Weights of a small mixture-of-experts language model, trained from scratch on English Wikipedia: 32 experts in each of 12 layers, 5735 steps.
Below are experts of layer 5 (counted from 0) of a mixture-of-experts language model. Rows are named router (the router's row for the expert), down (a neuron's output weights, with its number) and show model dimensions 192-383. Each number is 128 + 24 x the weight over its row's rms, rounded and kept within 0 to 255. Numbers have three digits each.
After each expert's rows: "raises" lists some tokens whose logits its average output raises strongly, later layers aside. This comes from a sample of Wikipedia text that the model never trained on.

# expert 23
router:073118110104097135089147157116128104113138133103147134109109085130142114187155139113108117138154133111140095093128105144130094073130126115159120119114144121161107176088153150133125146148147161151126141094129124117124115095106119170146111112133123143142134130097182139088121125115105150107141135132109142119168098136129119148133141146100124159082163104124124147124136142163129163131159143138130097115132131131100138165139138140167105152140103088116111126099112119110129166101127138095085115147090134150088107121105126165121168119151115141104127144107131153146134160121104143086
down0:126150098149111141156175106096141098131083113133147144118129097123101115142116128080117086139129128097157148133139128180132092157131172092110160140155183142124146121140116114139152140156151084133108158124131151142175113129122151128114128146070113135168088114061129116115134150108106140156128098127121101128153134134107139118164149103170119138126130139082149144113139098157101078183121144120096099128113183133094144120136129146140088136145119111151166122119099086182144111101154150163100114130143126138071126117106096138126123136180135102114153115102137108104138131117151115155
raises: "the ", "a ", "\"", "an "

# expert 22
router:126150108120101115126102151152101121093090124129155120102134127122133110108134145131147140132124170091133093101113111136131142088024116123113125119136148129133122140121134127138117103170163136164102081081133117118159111112104118133143126096120119157135110167112131116102144122121108177093151128149076113121135107088157141162146138140105135195129168112105125125113130134146113125125144113122122105126128118153105136141138129090145111124129114125140118118100128139098124169119141158153101121133117158123004056105101135157086133098164129112096165136117081115132143156069138150090
down0:140122147114086130141094125088154147135143101160098103113119140114104163100113170127179139121153156121111142132102154116115166084116127150183176147139065148145091152124128170096119151162141143147124149173115132117161156166119148146125092149123145115139150123137158120126135148089083088114096127120114144106159131056101085098160116153148146121108120146138122137150108133125117129125122145116100144144128124125129127142122155102135143092135127158169114097132096111089106077146188164121129093159103132099062095143146098123106119139115154134154179110094151113109094182128077152141
raises: ", ", "-", ". ", ".", "; ", "ing"

# expert 5
router:063144057088092131113144181155095114119099129088134123098119105100155124125134122156126148121131117127130091131109127138139135082071121098132085110114147116132155157108162141125174088137170084167105122107147134137131097113136122146136143130132158176150117140129148111121140148093122164103137112118114118174143106129129164146145112129084127162104139115135115183119106105128084140115127131125102099150156131153113117164152154094148117124133134122123131132123100131131103148104124120158122121168121162143051118127118129156093149096108110088104142146108086152111149163129104133061
down0:123124077170130173120130133111162116126144100116151142125113171058143118146117097095083106145146084155116105121076120100100151150157123147119125152127087146143105164144156184097155163140154185133168131157101114090152098090125118143144102167133141157060159130178137143137164120144126130114136127129121106142157153077113138097149125127150113118103165124147131174168187152140155129111128139126107110151125125136163117134111138134100150158173124093149093115161116109144095094128126107119150143114143138130069152132103105148122109137112129142108138140117095101169164128104130114106
raises: "-", ", ", "and "

# expert 24
router:136128071113098120077114123161104137092076186139151119104106105116116131138142161145125099150147153119107073110124090149130113081040129114140137124131126116108096165146137150140122122121167122165101113107130116128151092091141086169147105130140110116120128119135145122082135125114105126104096127133088153138142124100130128167165093142093114211099170102116135126130122125115118150137132140121128101127122132140121141152131127123146112176110110122165119112137132140129104142126131127159126096145083170125028053122115113166083171115150143107100147134125135118107153146107145155103
down0:118144169133169109115136097110131124128116129159108111152123109126120182157158142146134089180167102121142100125126132135151144122122155149094143179099108150144107131117204108119153102089097096118172156151150110133184159109132150135099169151120130121121139116159136122146118126109102106111118123156111146095138107110100115135113112138132118104139175102120083147141183171111110152138123075133123124165117116107104134140144117150153141150168159130120146097100143124117077179125147110169153091097128078094134111093117104119106145145129098122153145151118198102108144132104149128162
raises: ", ", "-", "in ", "as ", ": ", "and "

# expert 26
router:102112124093105119076131137163092141117118123103140148132096133097130139131164151168148123137157182099152098100138106129140112100084149125166111112105167126099121137126156101150149078136179153156093134088133119086126123113118110160151113111178151151140120124108143116132142134122096148117118128152099147148148114120175126135164128170076149210104158097121113144103101127117112129159132146126097120141145153111123145150144153115118146137115105104142120126106118116111076102096108151119114115151094131164053104124111152125074126117134103107091147146126122110109127176108115155116
down0:120150133089108075123095127102151123117110170129108149130199137146128156142083115107139115138165098129120199138105132100128143136167104143126083122112112132114113172140153105129124131145158128152140135122113099099161117105139140110064101141181141113107095091139120130126139100140174142118127134157143108134122105114094121147110107063129146160137153098098152112122099134100151156158151098109175147149129163113126146139135147135142089116143135149135132117162122102099155100117128071162116147113132144152145082121131134140063148156135119132153143109128095119112123092117115111096
raises: "in ", "on ", "team "

# expert 10
router:074145140120114145123171160148105146119091153068122127110096101108164120120119136134152177123139161119121146113108113173130127089099169111146103104129162140170143165105153120135191086124126141154126102080153128139133093071095129149186132108117151139115080126138129131127150151107133131109132127136082135141149121134115149128109099132074141224084169101144118151097142105132120138140120132118081125156132129149107128136129178114150100149117113103151146114113102145084119128111108123132136101128130119149061089144109146138088140091124134114129138118110115131124146155100101115077
down0:121150118156141164113123104137164176119134162133135161111136147149152103149115172131123156142126117147114125113141156154154167162082102130116140141110119178167103135157101142114113110166161146150120157138128123144180125144145123105112136095095139123148115103149113164095132172052132097100148145152148127170094090149123166170145121138135174131099179118154106147122108094084126082160134115103114110115127092169170164110087146087128138107101110107166127140121122158135117135113157139100063128163118110139148165131095138202168159156074106143132141149145116158067121143146136091182
raises: "on ", "in ", "and ", "by ", "b", "or "

# expert 20
router:117125123084118116096117130132118135116083123098171158103118123119112160161148154128129161118135147111113136098151112141133118108127122106155082131105178108136107142055137076162176115161142153164107090126140126123160105119127098150124092113128140147157128145087159139116146119135109151126103126123096149123157083115145145149142124154106120177062174111130140136113122132123121135113160153092110113168160125164129150145146146147124118132121095109106152130130126113124096139102135155125126110172106133152133103106103158138104154106132089102104150140133114157103171159086135146115
down0:179123132128091145135072128088089145174116100109121111133148134108110140164122087158128122118151126132082138130126127128139114120111105121131107114119111161113069114115153151158103107177170119135144153105066135105123153138127109199120120115154169135162115104108102151113118124110139083114117120141144138146092176095140147188121122141114116125130114158136169148100068142108160104155126113120092129139111163156154096132151113142115113171108121102089158112127153156089099136145118148080139181149134125119146141128089098128165188129132147061106140144159123094124150152146127123093
raises: "the ", "his ", "a ", "their ", "its "